python train.py --n_layer=16 --moe_layers=[0, 2, 4, 6, 8, 10, 12, 14] --router_score="softmax" --normalize_top_k=true --norm="rmsnorm" --norm_eps=1e-06 --batch_tokens=[32768, 65536, 98304] --steps=6099
Below are experts of layer 6 (counted from 0) of a mixture-of-experts language model. Rows are named router (the router's row for the expert), up (a neuron's input weights, with its number) and show model dimensions 0-255. Each number is 128 + 32 x the weight over its row's rms, rounded and kept within 0 to 255. Numbers have three digits each.
After each expert's rows: a language model's description of what the expert responds to. This comes from a sample of Wikipedia text that the model never trained on.

# expert 38
router:109117178125091093097109152158125100130132127122154135152141108157052152139146150115138153116116115122141127150138119182113132105131082119107102084138183075126106142141087144146067073142132093111141169168164072082111070074120206089128152140108097159186156117105065113165063149130138070145117118118117084198162120147125115113140147122103102126167089110119190113192102167079149130096130175121170148139104167048131165117122124203109125114156103124133103145113090166051105108133097134106183179188203135132113180162162135110085170095100194089151111086115123112129115107154139125136123127199108139089180071134161187079121095167151090114091129166084113154055131160084129193155155149119155112141108136164101073106163113164165107203128125153125164117121135129112148151114096166
up1:151093125116156099109190120087147177098137159178144140136135115130093146157098139090147102167165150166128136144148174129066072124144127114151111178099122157101111128133156134143130123135119121188142132165124109085128148137155133057142145093139086120136149089137100127119085111116126150079142058120149142233148111132153191054130095105094150112092145146101103089138132196039162121119124210129145076116136064137139177108121098131146082149126142128148146093202110075116126104094071143163165141150176100138094159155127091107129133152149114173118134098134098122126135132135141119162145173125114097125148158106130126101118078100149161126131159115186131131168156100095113144087168154179154097192124102086047180199126142058110170137255117105141118085133088083139146206131147128
Word-initial capital letters. Single capital letters or short opening pieces at the start of a word, heading, bracket or line, such as S, M, Ch, Th.

# expert 35
router:128135152117112119125137141115176143141147095122131110181123060111128161126145177148129122097108136126166127099182152119094143094155136073052066148089114150112107097103125141134115055149096146017144126102099162111143100074075176124177095111098123084133174138135110136148158162151148119077121032137157142156127077178138117141108177108061132100107101087094111152170096102132125082105133155122192123105166195115111175152133084131123160120089138061074147183114104126106070140141139109189127161114109097146081162169161146095089199122090153151077129137142074073124109113145115102115155143133127154102153100116094138117145112162141127179138105148078138109166123129172102210185139182137160081166111130104128074138136091094160118160112083188104122172107135193082127144096150167
up1:152134122154086109123118121088167144168163132152118074145101106172141148121254123139153112132110116104194126131131119121129127133110139111153101101086127128112144133124093123054159110123119148158140133150171131113108114105157106143171136138088122176121169156160101125140125077091124119114154108098146115110189139123118126129107136099197136111200108146151129107128094147115060113135129092079178119090100124129110172125123182115187155156090177113094099120092136160175123075137113125148162141053066117158106153172147123149144119122097144108088090201167099153093139146175187198124208091119176125103121082097122128129145106199135155125119098106114172142121116091118070109060099223151163105170093078083223101152071085164146095064130067134138120173129130146173158149133112111
Foreign word endings. Word-final pieces of names and foreign words, especially Romance or Latin endings, such as Iring-a, Gendarmer-ie, Sud-americana.

# expert 49
router:181060152100127123125122157083124129125141066111104154153140098097127156129088134134099163093117113114161170142131094140137153122178102127131102072130157079145101150103130096163107060165132122072109153122112078076198126106065145065113065113102082114211164098104074116174137147129119039121174106107143126137115109119164152186128158113115128142152099102039106156089111160121145104168162162127144164121074175128129098131045095140110088110111084071183125180074095160147143106136106163118126181115154136075137172107165126137109167110109188104097127063201109106124114155137147136101115127176085134124137095125086173038097130141165089139138146095065135099094122064134120135130113169078131149141123159116120112133144096167173136148134153110119120174141163146071133142128105194
up2:073111156125124168163081110099088118096209144057080218118147065166129093118115134170178066111109123148094125123115099075097128108128107166097147130100090155129133144088165158147170090142131139075114147149122117086159098142111131083112130123112112114119137137101141182142120160098096104154116139136125170148094150149128102139179104073100133150105129119114144168153094115152093164099139130099149084162167091063152151125131156171093119176106106128159062064175131027126133138202156112130129115180153150111059107114146135080139146111108159146109050157133081127116117065173130096105059139100163125177133123133149100180059171129171091170106159184126156113126147117161141095090143136077148142091120171214099100149133112155132196135136102122132183153128155141134082136140090172
Section heading markup. Wiki heading markers ==, === at paragraph start, opening quotes, citation brackets, and heading words such as Filmography or See also.

# expert 39
router:151120118124136085103160148122077141062102130119154154176116109079109155097116153131122143118095142163103193127153115183123056110159091066137136033109111086109107082084093154094120115189138129125179155150103056118134094141120153200153177112188120176143116131174139150137152123121110085132123117084181145145154115112125122173143184161082119097119115129124140184139092124119126115126157136092158144094120162091129147173128118183134154118049111106154104157150090146098105088163096175131133131134111100066056203147130168084099184091196145127077146097131062107126062132131149166165051094157093132109156089127104126064123091117179093138120109145132101158097135104080108162149093131134129100128087131106104107137126124131181132141178101135085096139069147132065123138090122211
up0:111161105143128163128098162119108097111105122144115100093159133165113102118115161118089117098108119165165088124093117079092125117142209128101108129152111136122134068098131129114114189190131107136146173120066143138097172180123082232134135162055112154134136060153190140157125141192098143142090098117208116135121097104084171142112133163104109152082088130112147168148135158167132143130166121209166134098123101120159103133108169159110166092139176095116145150101123114176115113168118104125150164109158064068115146126174164133138111092137141142126145094167098098153070117136071127148145170098203101129176113155123136067163150122214129133122133099118075092158108068150045100173131118113130160130138101065118072148108138114107125158165163132142091109194118060168143116061151159
Dashes and proper-name words. Dashes, hyphens, plus and minus signs and dollar signs, plus words inside proper names after National, World or American.

# expert 36
router:153123066129148115125173143149119154136145118135124109149111101168096195135082176162137124089117113129165115149155131156170119114128104085099124093112081076167162072122109222100105089158140093147149161112096122079146078137100194103105124114121102084137143086091098104149142128129156125147200138108135102155131092184177116117105162160110157125173088095130113122172107169143117134097150173114170163097117168118131154095092092206158120093095101113141103147079107181107089124151125174130160171110144143136093139125117126096126151116162151081097185104147169087145065118142096169104086133176105133104109070119156140052113112157197097146138113173077178135107082066081106181134134186112163145199052194123107085110145151145162103147169155153073104174144131133107149139116042146
up4:107075083089196093109118060105095093105114107114149176163083101187117129109135155129123137050087133088122124164194146077132153065131126180171150048078134104109118131203173113086090116108124100183150109105121168027135114105124123168137108119123145119149114106181168194094137091093124103143170102157150143107110117187068179154100117157138081141122158112142107200150152117158088100089136166127126117128161147169149134092150138115158136147103120138167122141150078127132140109090083121121090090148169081105174158115105056152149134096133150102115095124160119153115139132157124156153078127103138169159121138132156117124145163101073144131152089138112168042086079202131114193181106116148087138152148148128140130154121051113178086183092130128081135104158140155170147110116152135
Layout spaces and hyphens. Spaces, hyphens and line breaks before numbers in lists, tables and headings, plus words like List, Species, Binomial, as in U-15.

# expert 13
router:161166166155088122156140160153151130156124111139191133090098076129097157141092167179098141120134091154130152110185107135110127125108072053097148136135134142119116136118102136145135140163120139109142153141125094091123092109140154163079130085113101141097173119124100178145106137160139102118154073137121141180110138134178130148077143115059114126125149137043144178132048163158165072123153224094159149046170145103184236147145096151125159091096048133152151186091069159095116097154073183145140116159159115102092157144101123128132143135148159122110159109105077102097114116121139147126143151169154116116119060170171139088152113193169048138087127128118115113131114154104067179137105162123162121130090154164122116103104137167170073185161118125100127126078124177089154107095123163
up1:121103123148157083123138124148089091211090089122129087140197099099077125148136089091134188106065098163118097142115120170129150105120152129137120150164202178148136158125146116116167105110129116123172105082132094158137151084177069127144081135187101165160089157146138137075169120076171158111165100164172094194125123149103017135151123137117108143091110168135175166117139098175162090143088184120155081137105109100145093110133132128108158099116171118099103142147107069162065097110150143099062183104145198166087131112135138155107159127101137131097137167107115095130045162168078104166058097139113150136136029070118153124133172138134143137116149142099125134167134075079158140105110142161107086118184103200144116139116166123168143134151156122125136159126105097150153104114122096
Taxonomic and scientific suffixes. Latin and scientific word pieces in taxonomy lists and medical text, such as -idae, -aceae, -ensis, Phylum, Animalia, and other technical fragments.

# expert 30
router:184078129132172160135105172183120171147145111098190196167131115099101139107089134152133188129017083190129157103166114176106088126133089119094127137084143111142156073115084175117103106199140132073171160129112109083145127083120141100156121113171094103155149140133098111117116169129119086145126076071123122121160142160114113126121125139063144095120095084104082154067100122113159134083138142102142161150170162123121151091137135169086113094129076128126124207133085161108148152135114165081123174125122171185077157152155098144104159104097134112096111075134099103112112069101142137128097165197113113078150100114129149115086100191175114143064148182087147152023113143100124139168119147098172107160068129146128092108150104105177073167136115152130095133091130154133139154086116153
up4:060145123155174113130166148135140118145152118129120148134116060114104032096119089091143112149143126134136125137109130116104097120123131084112190110117153123153139166085144152044149170160133148083038089161151161180144188084073134143134166102118092133149096074068104149130099135079139122159093179135102114142141111124084139159072066166107140141135126189094135119200121126095151133121191096152107108125157096069122170149074100149097087140161114136140099123080111173155114085167164107120126087195150156139112169125110099107066148102152137123131097139133097139096102119183136122145158110178118163165130224067129106107142200133069138142102105082104156134131107086155065105186134154084113120165105106119196124142122168072141153160116184116081110103115112126115187143091125139
Verb stems. Word-initial stems of verbs and derived words, before endings like ed or ing, such as recogn-ises, exclud-ed, differ-ed, disag-reements.

# expert 18
router:186083149097124147113109167129129150108123132105082190162121117111100162153155179161131099093147083102125161148149127169120111062103088102111108100110153137125129108120096153115140098146112118074157193140112064101178103123056159163117102119143107089157153186146102111117099137155128131098194074143160113125161114077175082150153170127093167112170141154091126151116148096097157125141153113119191172133162194096150120090134119142123144125113070131054079172128115139128089105098085116095113165124185130111080128065165121133088161066139204095105140067078101102104115096155134147106152149173139111112153091126125170065100096113158069115149113142137164116065071111098140174158129164125106134127104119156085107127080096218111091177159109169099128165152131198060123156112113192
up0:128137113121127182128219112151112135094102139035132137130169141131121190159045132171118153162116161144163151122122119120075118203148138167115163111131151141120084133116100128101064145129147117109184127121123110127136109022176160083184182166110160085168162143123103111078087134157128133109180109163133114117112177179189160132097141091166163116089101131127158083144066133102147114152156096144131110125132110120107127204110102146091127088101110164191084120148098172154191074100106081140174208142120083110111140132115147183109137160122159148159106073127114067114117144090139122111093067147139167170152133114148126079132155125169164166154170121127119141128111100072162110126112071091098131175100084129138067126148142130086090163097087147108105153103119101124149084054136121
Not and raw bytes. The word not and similar function words (such, along, known, means), plus raw byte pieces of non-Latin scripts like Chinese, Thai, Devanagari, and ₹.

# expert 29
router:124102077102147115127156148119122113125117132105140133122132114120119134129101125154122066134137142132159138137107151165176067126150138117119101129082097133187081092145112187065152117118116106126151061113140074090146150110093137107131114094131096111132171162079106161169131162151127093142132113188186133156178112196135097170143110119069134139157081119078137187164150112128180128126140181113140130049122152125117197099062120167108125105142080101089124165131068187075093039139084134135068189162166159135109193125146116125098159063125167102068132129130107097085107141131114176106127165097086139109150113072114151118120179153124098122062094162091170022099136132111094132118096169070109108121085141146133067124124128095170100149167175162111153195156110129092116185133115132
up0:137067131181116172122140067129154156141168167075162116031139102072134132117176118141126121101190144178182035150160102122153083139118052094059114130084114119130133161138139147148109098098151117153170155177130136108113151126127148102157062137160150117146110093124086223111160102142110137144136156133136050129105137081117151133163120103127119082136091123100122186096149135152116113083113163139171142140149119129136101088125114169166130076178083135134129122142111162145096166132100201137131132136140113183136160167137160147105167125102144121107125125177172128071095145103170093148144116116149182128093073103131133122123111103216141113123176164082128154113153194157127157130180119135133168160156097175110087156128158073095103109111140107054166140131071107159181103152196066
Possessives and by/of. Possessive 's, the prepositions by, of and via, and determiners like the, his, its that introduce agents or owners.

# expert 42
router:113082133084150151113139168110134098139088117086161151181144093054162112107071161140153157062092066144113158101141145134115130107183139112122139097073151126116112080078118177114106093166100147061156106132044151078164107157144171123149151084087121161144158112130118126157133108140115114140165087054143089152144151100154087141130101111076158070125076091107134144116136178104124143162178189096201129086116221102094129176154080144088160107119122110113140152134118140055119122132048145125130124161130127119097120114130125111130150071148140124097211131160095061164126092141112148120090188162137178096176048120061141104145155127099096172096108152116156113176097137179111173147114165098148093152083134118171147126122090174128127161145123151120152158123137127090100155069135157
up0:138114089100120173133116099101139111125120070071091107141098172098082129147102133127124190129147074137185115114156124172121138128099132136179146150109104144077162169146097154087130106102109116114187098089117147144122112137116153122144114112100123186113097160102134142209060134166151147046137056078148130126146121124204112121116141168073108112082090097099077151119153084128124148112141125120124153099120108093131154119175153137144168162107137172162110166177156130111132082151177187105032155171079081174090106141153130150107139143164139161158184155165102108124145139110087091196122084147115132176184114102137115118114102121114146117172083069175123112128116121174141124121198103069140081190110100094145172174175084120105128128147113133133111076088045094151178135065089140
Name head nouns. Final nouns closing names of institutions, places and events, like Stadium, Airport, Road, University, Exchange, after words like High or National.

# expert 19
router:151099171114141102158123135169120168183112149075136183137115141076115145139136156200163160114119158138198136104132130121091148048112060109126115115120145111134100101118080132086143107181108087104176146106085129076115115134089121069142119093140094127139137144083101150134105133127123123125171073080110111141127115085179078142119170121090093106140048141153112190131132090100137111109165197109147178120138168140134143144104104173137132070078158086175118216111081152076075164147084149139138141178125157134111143108101090093100173037105156083123131138113080094160101155137137130116132148196126126110128114112134171115119102171156097175107148180095127106133127071163075174134160150135151028168085111125126112100179119176128083142139117137135189126088134074123118189095113170
up0:129096173177135158138078114160143119170124111113157129073161185163208152161117138193159137095133090166124094136147109193151130176120093066151159152086157150158162136136122136164093071147109141134124088132136150134111164094113151100066145130136142165194125107137158105207199146129082135176144173101109142175124112127119111034124164135119157115111151077115082129102122138117101131115174168098170086158117179115172114114152096108190168097177185092105103143091121121166084142121107147107076126154144160165165121156121142102094142152133149159130105113076107124113060127107115162151174135054162105106126137107029130075135210125151119155068107142116126126124147165139153191111149132080152094121111184168125152174065094113160131170133115152120155139151136103157110170169149183
Politics and government nouns. Nouns about politics, government and the military, such as government, election, votes, Assembly, Democratic, politician, and nearby words like member or duty.

# expert 16
router:170103082134101112143144139131097097149114107091135121182098110127146152078119152122098178107098082113096199140112139187147195133122125148106131074088101130134093066102114139122096089142089067127140171121098133074148153108119151147105138108130094176133150155127116147133099137143084104115117119119187131171155155069166119142111174111094139101176098061076139186120098203127162110137179198120178177115067159148085155136137118139113152119095087100124116147139095117093110137152103171117146151192176110092068129153167106132113139053153142139109157133129077091113131114106185120134146177098109176063165109056129150073137079140083097176093086120129163050138134113190104159139093132051154086172093149121101079092143119133150102150096086156087130143090188134116170166110142165
up3:116059085193146150126131075142173137107140118112163172170082109120119129096160147158143120136130129157162132171121120128115096138133106108140141143073124052160138115132171155167138156087147146159124112214149098147131133132102152110127105111127122115138123171107165077103076110116171172090119145146129175125098118048152162111079107141097079155145124127167106121174133097104087061138190118080162164148147146098116126083099108108134102138133147143142206163157141113140137122105149174154133145097125103134126106208155124176123148099100097086083154193133096098116151079098143109060113059126126099144174152099108146069165102099100170184148130183112207139196122119121066136186074162064174127156132140143124161097195149149079087146157103191142086113109169078088138174115163119
Title and name starts. First words or word pieces of proper names and titles, often after the or a quote, such as A, An, The, New (York), U(.S.), VHS.

# expert 5
router:162129109112183127117136149145134097141144092116160086155161056098060166105155154211147140142106129120123155148167142124139137144154095135125109129157182130152089103141127127097099109094119090071180142059093115115145133112138177136116150084104118175166179173087127172139106144160128130106143052102187107179171102149159136160156165166050160136160082103103167163076117152079099144109128174111145181107120175141137188119097120174129146121142152086112086140151105194137115150095123134137125106124147103175113151121157135077092175113137154132140096131124075108115120103090203139121156141159075134040134089099166148123082095137113085161147100163101181132107132130182133161179074113078177099122115164101107067150172152132156089126138090162149130186105141205121142107077136216
up0:092121170138080166122149191128118131118131120152138128120150139071171118129166103154085110132125130133121141101169174141120116155102115140183124188194131112110083140207091118154103175085125106099140131154162078116127106054089168127151150130093104140116133192128135110194104097121170145122076184080101038171168139086140113141104096178099143148135110140125127107173168142086120101133123115163161178199100108120141123153151177157163093080146189202154140168084063126127173113152094087095129104152120145137069187147118131156114151118102164100121130191093132102143132114072180122167130080132170164090150103158162155142112127105096135100185105104119149144141139127166150099089053093188138091175167136138150127114123078156113111095119190154057089096140151158090086140120182163
Music credits, table cells. Musical roles and credit words in album personnel lists, such as guitar, vocals, drums, plus blank or numeric cells in tables.

# expert 33
router:129089096126084119177113164132102122166166097080093101170157117120122138131087135111167105109135143143102155148168110203124129055141105152076131138142160125148073087107115151107131106116091082138193140141129161142163109167107176122126140010162085138175170090105115135128135141167138088150129102159134089168132141156153116141136149160057155155136101121076151143141132127110147129079183177107174158097136123155126179075071106184101119080081096106152106119093113163091137137125089189128099183088131137144092154117106094116082181058120155071111146098128125080126062146164152135176166159156113120069195121087148155144080096243164104092120119143069109131081073134143099143170099110087130115117073167129102088092134153093149137118149119078137113104136155090123130141130096149
up4:163108151128169210133163143144194119105133101116113170154127207125116096178136084158106135164104120113099114070104154163121151107133120090131116133140125102100139150068164108118109106103162133166123125115086132077080108145104150164082147240138126169100138104114111098131214110062186161091138104101203132118139163140085149129114147105124133105125122103136150118201105096160127106157166094132122213059091137106137108153168102133158098071102098181169074123131126157145169098176136115133160091079119120111134101131142078116123196080116097110165180106192134111155106159108161159126093161115100111150093098154114153076183094156166148074113141129156107112163115103117149148105111171151144122104133070186094120127140165170155048124099159132161134109169186147181117140089122081
Blank cells and dates. Blank table cells, mostly the space token in sparse tables, plus month names and c. or ca. before dates.

# expert 60
router:091094094130109117108123125096090106147131147131140162190115108104171129169086141165131095131142070123174122093150153150128109113112127114115135119105156114163109022094025148055132097132109128108171200141122146112137191111137122076165117092138121148133153138085109167123110152148140098128144075149149096155155109180151166147119187128115165155127122086114082154112099173108124081123144160073163128099121148084118150155106103182107160136130134114152135166097075189118092076120115115182144172148179077184097215105154110133093142105220141120047161141152127092125130104102199179125077167129055160083136115133149129040117165173113120127094098135107122085067124155111109142134137157110129079152136167074088116126137145132119079155147117149104155132161118090082118170090124157
up0:137115131120125150115120130186126138119133092149128120130200091078144168162121127142069124106137150105145134103126124189127147179113131091146107085116125158112121160091121087089135162182161155112099144073094121134187185102124080146115125080107120196140241155088101128108156087140125097136081070161182129104197144129154133144133131197114138111171152171126076099121156139167128086188189115165160091120196163126066091105158167135098146118121200099131157113088114166129040121100168111166096102121135126090142116053108121164101151145136128118141104129087144106150184092157154110165120136121133146126160097122128218138094132195119157117118193146143100155128099113176107116144131203121148151122123147165140108119157124130143182109107100139217129179066092157167133133181116134
Colons and semicolons. Colons after labels in infobox lists such as Published:, Music by:, semicolons separating items, and occasionally the following the.

# expert 21
router:125153094069105161080091119146140146115127122148141105153116124139113165145176169147171128071071112103128134125148146126119102113129161109109080120099124145162098122157044116129088106138054154069172164117110127048150107111108152072101107116137122116161164094124107159168124167126136133128164085147175110147144112160150099179109112099093081190169138122064152128131101121099155126111126182099153120079207179092128193105100105172165099141096110164128117151157140144096129128146106146118142183147151091134095127147150164125104165120148116082090148033122063092128116116164135136103137175168137112089137034092096217108141093135099077163123129136081140112137146150129103215164098150121140075142087181128097062111138087099123100145176108131120183115126094174096149186085116190
up0:082166134166198127178123098064170134111130144089148115110099082160110121112131145124108147100136134177123087151079086115084108102136131126084114122087118210072143111114083149166110082174162133132121093143111078078155130161137137116066178112109134164114200096098130177117103116110117149116101095159088165118124099083103145061137100148122169118059117142146093135098118140110106114096065127149169094092176134203132147164145133140106120056196135147093082176181160135139126149109121094204117163138159107162116119080139173116132114112064135149109101129135169099151190146110099159082182116099155183112127130199096114119160148201170128139096097136078111136080119113105163138106082154148123145142094136089090139093163112133161071117172085122091096138074152117128132133124148223
Non-English name pieces. Lowercase middle and end pieces of South Asian, Japanese, African and similar names, such as rish, ari, abi, ji, oshi.

# expert 23
router:090095151123139114099131145131117116146121101107190205127118102078088124143133138128160114147067116141123168166138154151115150106165136104106092076088178117107112090091155138127138114138166139050191112158128087098140076099108143095120087093112106084173122147134140118158159113180133106051149109099123125161147133107150089198113131109068120111156054096120110157102115074168140075112187208108179156081127181083143145130140102167129131078074111086124127149143066185097139131141128175153096130158169137119092130109134101095126140079103131127111233139177099116144131135151142105050068186128126154086197099094137146155140125122135122089126128120097136087091083101119131172142179145151160112152096153171159083116139101141180105179092133157047191163116180129113124162124117159
up0:135087117148103150069115100157202084101104103184136174185118091099195188135175160139128141148112113158105144125119174110126107098114176098150114159121135112099148127138104140170103105156108184156118125130150107100134130139127112143122119116137089115159199174145085060197130142162064090112141109219119122121180095123080070134103114142085081110096139179079113080100180153158160198140102102152092082164143136151161155147127183110140153091146074169111155142133088205116125115103137138098108137046112121102099163198063160090096132051128135110149173130085127080103113108168134091118135091147151123136044130106148125153116097128160173094141155089096083108098164113124111054174135044142140157141103174129114152111121129121113118101110138148125101104143143089133100128144081159
Closing punctuation, particles. Closing parentheses and quotes, percent signs, brackets, and verb particles such as out, up, down, back.

# expert 53
router:113106156105181120171131147095100167172139142106122116169114080077112168148120143139139090131113125116117182043170105162141109128154107110086134140107160121166105111172069107106122095168119150128148088104148091097152136114041167072140161122101118116125139117049121173234127136140107057171143075181113105153153103179134185156116217122065110102130084071092155174122119149131153093102195144111139153071136151103123129105103118141102086106104097110102107127125112166094097125151069165102127146185215081093099106142143106132091151126143138129104140110108123076164097128128102154146118108125130130104170101123087173119104098138161108152100142109100189060130151141106105136152100177088135118148095161131143062130159133125170125202177103143113151157130147173083086190120158184
up0:075077111114095157174183108104122145104062134146178110167108157156110139096059161172137090187098137101165120130118113136120132144151152106121104075158204134166118129138091143088179081118077116115107089065185039146181108161159164165111181155072086167113214109149138146122143134120174145139129146139117085165077104116104111087146100101119139114128126109102152081146104101177136082109087095134171153099129128118097038171116110164165130136148125162133118106134140162066143083126127097127144163153140140075152110091183151142140172121126129127106126114158132096158106084109099126107129090117105151088132171083150147110134119130173123116146124179113101113091135087086076116197157146120195166118113161088080116131085165181136136173217156193166153109150079144155117137103082093
To, with, modals. The preposition or infinitive marker to, with, into, and modal or auxiliary verbs such as could, would, may, be, have, being.

# expert 20
router:065134123121096134102146147141115129117111168062152156160108100101151142118105159170143108136107105127126177131135113102129078102122068087100149134106177104126148101131094174157105078128095081105141155149085146082157127130071148132127083136153112086149165144065103126116126122172097032099158161161122122167129054204134108157107071115115092139096078072107116149116148188088120132132135155076174188120143165065125184127136125152125142088150111104143108154144072142087093075089042114119096158175153143032097126114171095178063146112075191112076146119121089123087136083165198119131108128095108183103162113112186145065145145130112095136114135137110191106136122129115077118087115124083119112140120099160107091174143131179153127148125125160084174162086130173123110137119099151
up1:162118168116128105128147155094153077093167160149073140102146094155112192121123150080125085163126133109138141099187100112141088206099099166120139148129109140147089151084132109152116128080125120080179052148182174117112068084105136046146102114145093112178203184105115125109102088119202130124126098152113173198151152121201165104174141175112100137114114126138143100156113131112089120153130095123114107147124155087118138127148098114127189140174106177146135116099078059134167122159114125147127164148155098108112075096128187207145133127142063135134143147048135115134187103121105123166136188186118112149185070110133120136116139197078134100127109150119113145151110059141108136170176189108103142151129159155141143071114094170179133119125117074138098111133153105092081077122155118
As/including and acronyms. The words as, including and like after such, known or consisting, plus capital-letter pieces inside acronyms and country codes like FOX, JPN.

# expert 6
router:162127109147052133109122121154116149125129101137133156201118123131112155115082185154150140099106119067102133115138172124169157144187034118093145089062131078130131077101073138146114084185103088080132132131149101075182139052114181078130180087139068168169142116077135137124140143144108123099160078169166111157184057081147129122110120135098053119159096100080146136195158156086137103091104172085158142096114138118104161144104095192142113096087094113111128182094095143097071112151138123064162105139160112109079102117168132179075172118085150117157121097119080086096146099168166139138146147139081155104166115082125174118109126135116128154084150158089145114117113180167145152137118164108142128145100176121056089093171138129146128099142068157113114152098124155103121158142121149
up4:095105132134134155144182136109173151124150113115097140143124123136103117087123140140167117091170082131109123118134108156181145134151144119122110134054128133150139137104139099081132120144079105091169134086094130170107141178126179061127149068120106123110204130145126063110178157128059169177088124196107106115090105165106128155130143117215100164153121133171078125214156062106138113105118081100120126078178088150119154135121173145137133106143166159150143152177164142132085071152196119142186127067092107093096136145152156135076158097127108133133126129129068131053121164186141184136082112119145101195097123138126074110143115182120123099097154093142133188130101083135133121126115183107129118122074198106117074136180134121117071087094190075121138160150126116067102117133057136
Foreign name pieces. Middle pieces of non-English proper names after an initial letter or syllable, often accented, such as D-él-ifrance, Dom-odedovo, Kor-hogo.

# expert 10
router:129099084121150130106119152123134105139101171107142146160131073135132146075114173139150081112066154162135197085145078146172123101140137078108114086104109118169065076150082150129104097143118112087155094155101074115169066130070149091129129049122079131135188098104085154126093128171132065146172102152140101136132188130143145150143119151075121078154051109091134165106137153023115133129137160085178146116129152109129126172094120136116171091068113128076072135073087157087082038133068120126054205125160150117073145124104115153087147078145143128107114117144112068167103128139119122136130095141144107083195095115105157094116146158157105104065098118115161065111118136126100151165102184130137120124104161106099090120160136138150099141147116148121143166145151175102127157127097113
up0:176131089155106122125110073133120161134115114160132128114108113129131125148099134197109134165139060078184149121171109123132123050104093117073117115065214121145101136106126120086105099079134166064028153088180091105138108147087166080101138123111174153139104129135147139110084148060105067125075187125094125103126114162098149136197152109126152100134117169143149092171161157118119127143150077111102166181126168099148144128133152079111133113143175078120150162102101085124145100107174160151137230130172148142170117119179114186170112117158147105104107152115181096140156173086145054173094090142103149078165106118063122181163131146089121161097119122090132120111130128167142114156105152146150083124131070102158173096074143125091149177125153111141149170168153136124159089118088143
Of/on/at prepositions. Locative and relational prepositions, mostly of, on and at, also over, between, under, around, across, as in on April 8 or at the events.

# expert 47
router:107097128130171084125114148085147115131179111093143146177054094055141135146120108165107117106129091102159176121161180137115133144179119136097151144102099100144121142096138140116088077158106131085135155142076135084171067108116138097164083102142082065100141137129058172150123123196122138153188115108165068189115159130199068146121159112059039097160132090091117174135179169111125119121152165120140123124091154073091164160125093130126129104130106106145067162140120129098132046137094127122126176156135125127055142160145132125105166153142169103112134108089142061137100126153105124110081144167087108135131016093113169100067127126161062117120118112074125076171137133119113108139145181116141097159114166135163077102112158177150139158123122106121106177116155101090101178141118114
up4:125152101095106099160072128083102117160105173133167097144133145091145164166115083193129157097196068134127192136079143126101170143076097178121095132181156122163144163124105098136120086110163099099154105147081107127109158132138120177192050156122063151122099153098115172126081139111176093102121124117167082171085113108033102112138122127125199125192138145103149149150177125079207143166075106133147113096112142139161119078131089072072146138095110193092132163111097193096111143107126104109138133175102108105099096109107149135114163133133089112071121126113138109085102103161119157140091098153163086156144121104175122160098141123098184110136135150118166146177129127116114118116097098148114086177121089133137099204102205150052158178148132126143120143088175134118133080170140102
Infobox list fields. Line-starting dashes and field labels in infobox-style lists, such as Genus, Phylum, Born, Coordinates, Location, Founders, usually followed by a colon.

# expert 56
router:105079171109133115152163149114098141131106104147111150148146124067193153131110170138161112155095122137206175163124124130148102088138102147093113093100151095143107084134129134107122122153124110012161196130095094099145111102121159110134113069135120117146134141140121183101154149102118116100154111156149117147127082112146177112137158144099126138140111089078142186109119152139144112169138173116125185091114209092100103101099107157154101134077092127136142139124105146124142156134076194134196162169176103097111248130132109125118159134146161116095161085182076104163116129168079135114139149154089119078169120126156153041110090149088099138126113113081134103068121145126102175107099180086142107214106137116105103130131117142135090229176087157109098161075131135074081152113136178
up1:151116154095118191130109088101127134154112131159114040095160109121126151155119125143118076138082151135135170192130107107142121162120167134198145138145159104049103103157155096134152115091114130150203119123101138169175095098085123129113162130107172136142099099069120178086107071187147140102176122106141161096097168101121091139158164177080143136111122062086085101145094107145100159166095096179171192106132095103187113205144077165114108123149122121141146137183182182128099132118086146167128130175115146142139141118120166158137153122166154149185106101095072142119115083101130116110107092099154088104093117161121166105090147131128166160154081077090192136140106158088120137126128181112173104151146094140109119102150096162148096078134186156086142134065126130121168106108088248
Sentence ends and parentheses. Sentence-final periods, often with paragraph breaks before headings or new sentences, plus opening parentheses and closing quote-period combinations.

# expert 12
router:161139104117024084095072170164130117143161073147126150155144121135161162122097137186105127077089068142149164086169114192134147108144108128096170107110183094159116134097132139087103113130132112108162141114095132096130129080144143095126155122178099177174159111132120100091073199157097104151159115104133105152174111124130082156109110150074112129135086112101147145113114163086169095113169159126161150101170182101105149066119077124185131113110119112164143175144059144084136096086102186126159121150153126150078126077123175172118148081160194121117164088118130065097088094152151124094150166173104169126155089111154163105136073125130098146090122138079158076135091156136100173148125134051132083192108183161129042132161100103127090159114101153148162106111088133102130167145081156
up0:146163096108116105094132180164172081172188130132096093102136106098110110156124128102131075106156131153127091148073169177120147134177090131081117135108149139118167143074112193109135101093083172153184146190108138087164153177117070135169113133125166132066144118199119124095115159119144118115105098132149148152139153118119162106129139111160106191170143155113072172170115120136156159184192077112186170097156144116091147061086166098082129094098129107136109132134117082114082061126179151091081184117105122120063148143183124140167139166090184148104175126116117179104124065105138165118135043137144149149178112120130105162091114132160157167067158165168141144118111073136146119084133125117081177173167071089155084142135126132065179118085104139133134154131161158105105147153116102
Personal name pieces. Opening letters or pieces of surnames and place names after a first name or capital, such as K, Mc, Sch, H-ester, Qu-armby.

# expert 28
router:124101103141106121102118146107100154169110107134162136224069123101109160101118151152142122088109122145068099135115150138147172105133094098101138101108170084128050042089113144082156024160134145135185118098133086071124090137103139113154146153140090120138174110088128194124126143195120100139147100110182131140164143124137144139124149169097124067147091109104205190119129205114126112118137170121151138112115164085094154098089058142170160106103100107137104126126098205101059189135132156094110105156178139130098133123137108172103148119178174130073165114130116119181134127106164105157138153124125170108170127114127146109123105182148074191065146127094153109127096125136097172128061167099087107156139127132080128135171110106127152151152056180153087182145137101112123168079104127
up1:115161129169079124133101107079115115143137122170151102115080118155068177125106070150160084187146117081159105185132188170115117184161086133097156146170165137116081124129104038113092168110147160113137141105082105095120115130144142165161134132163051132111065173131118106059100103131099124085146131143081137173129153093069123106103083153126126122023122134168111161090103160171096174123156159123141158080138183196156147159100102183102148141057115117160109139169126154145137156108097140118134165120137131137168115097119135131166119134143126115114154113207151148182114116137125136166074139095162141106071095183101058077102136173141106135128089152134197072122123148120129117174088207114115146149092112148181118143139117134157159163124080169147093185120111171154099081132130113
Sports results and tables. Table pipes and spaces in sports statistics rows, plus match-result words such as defeated, vs, @, against, and country codes like CRO, ENG.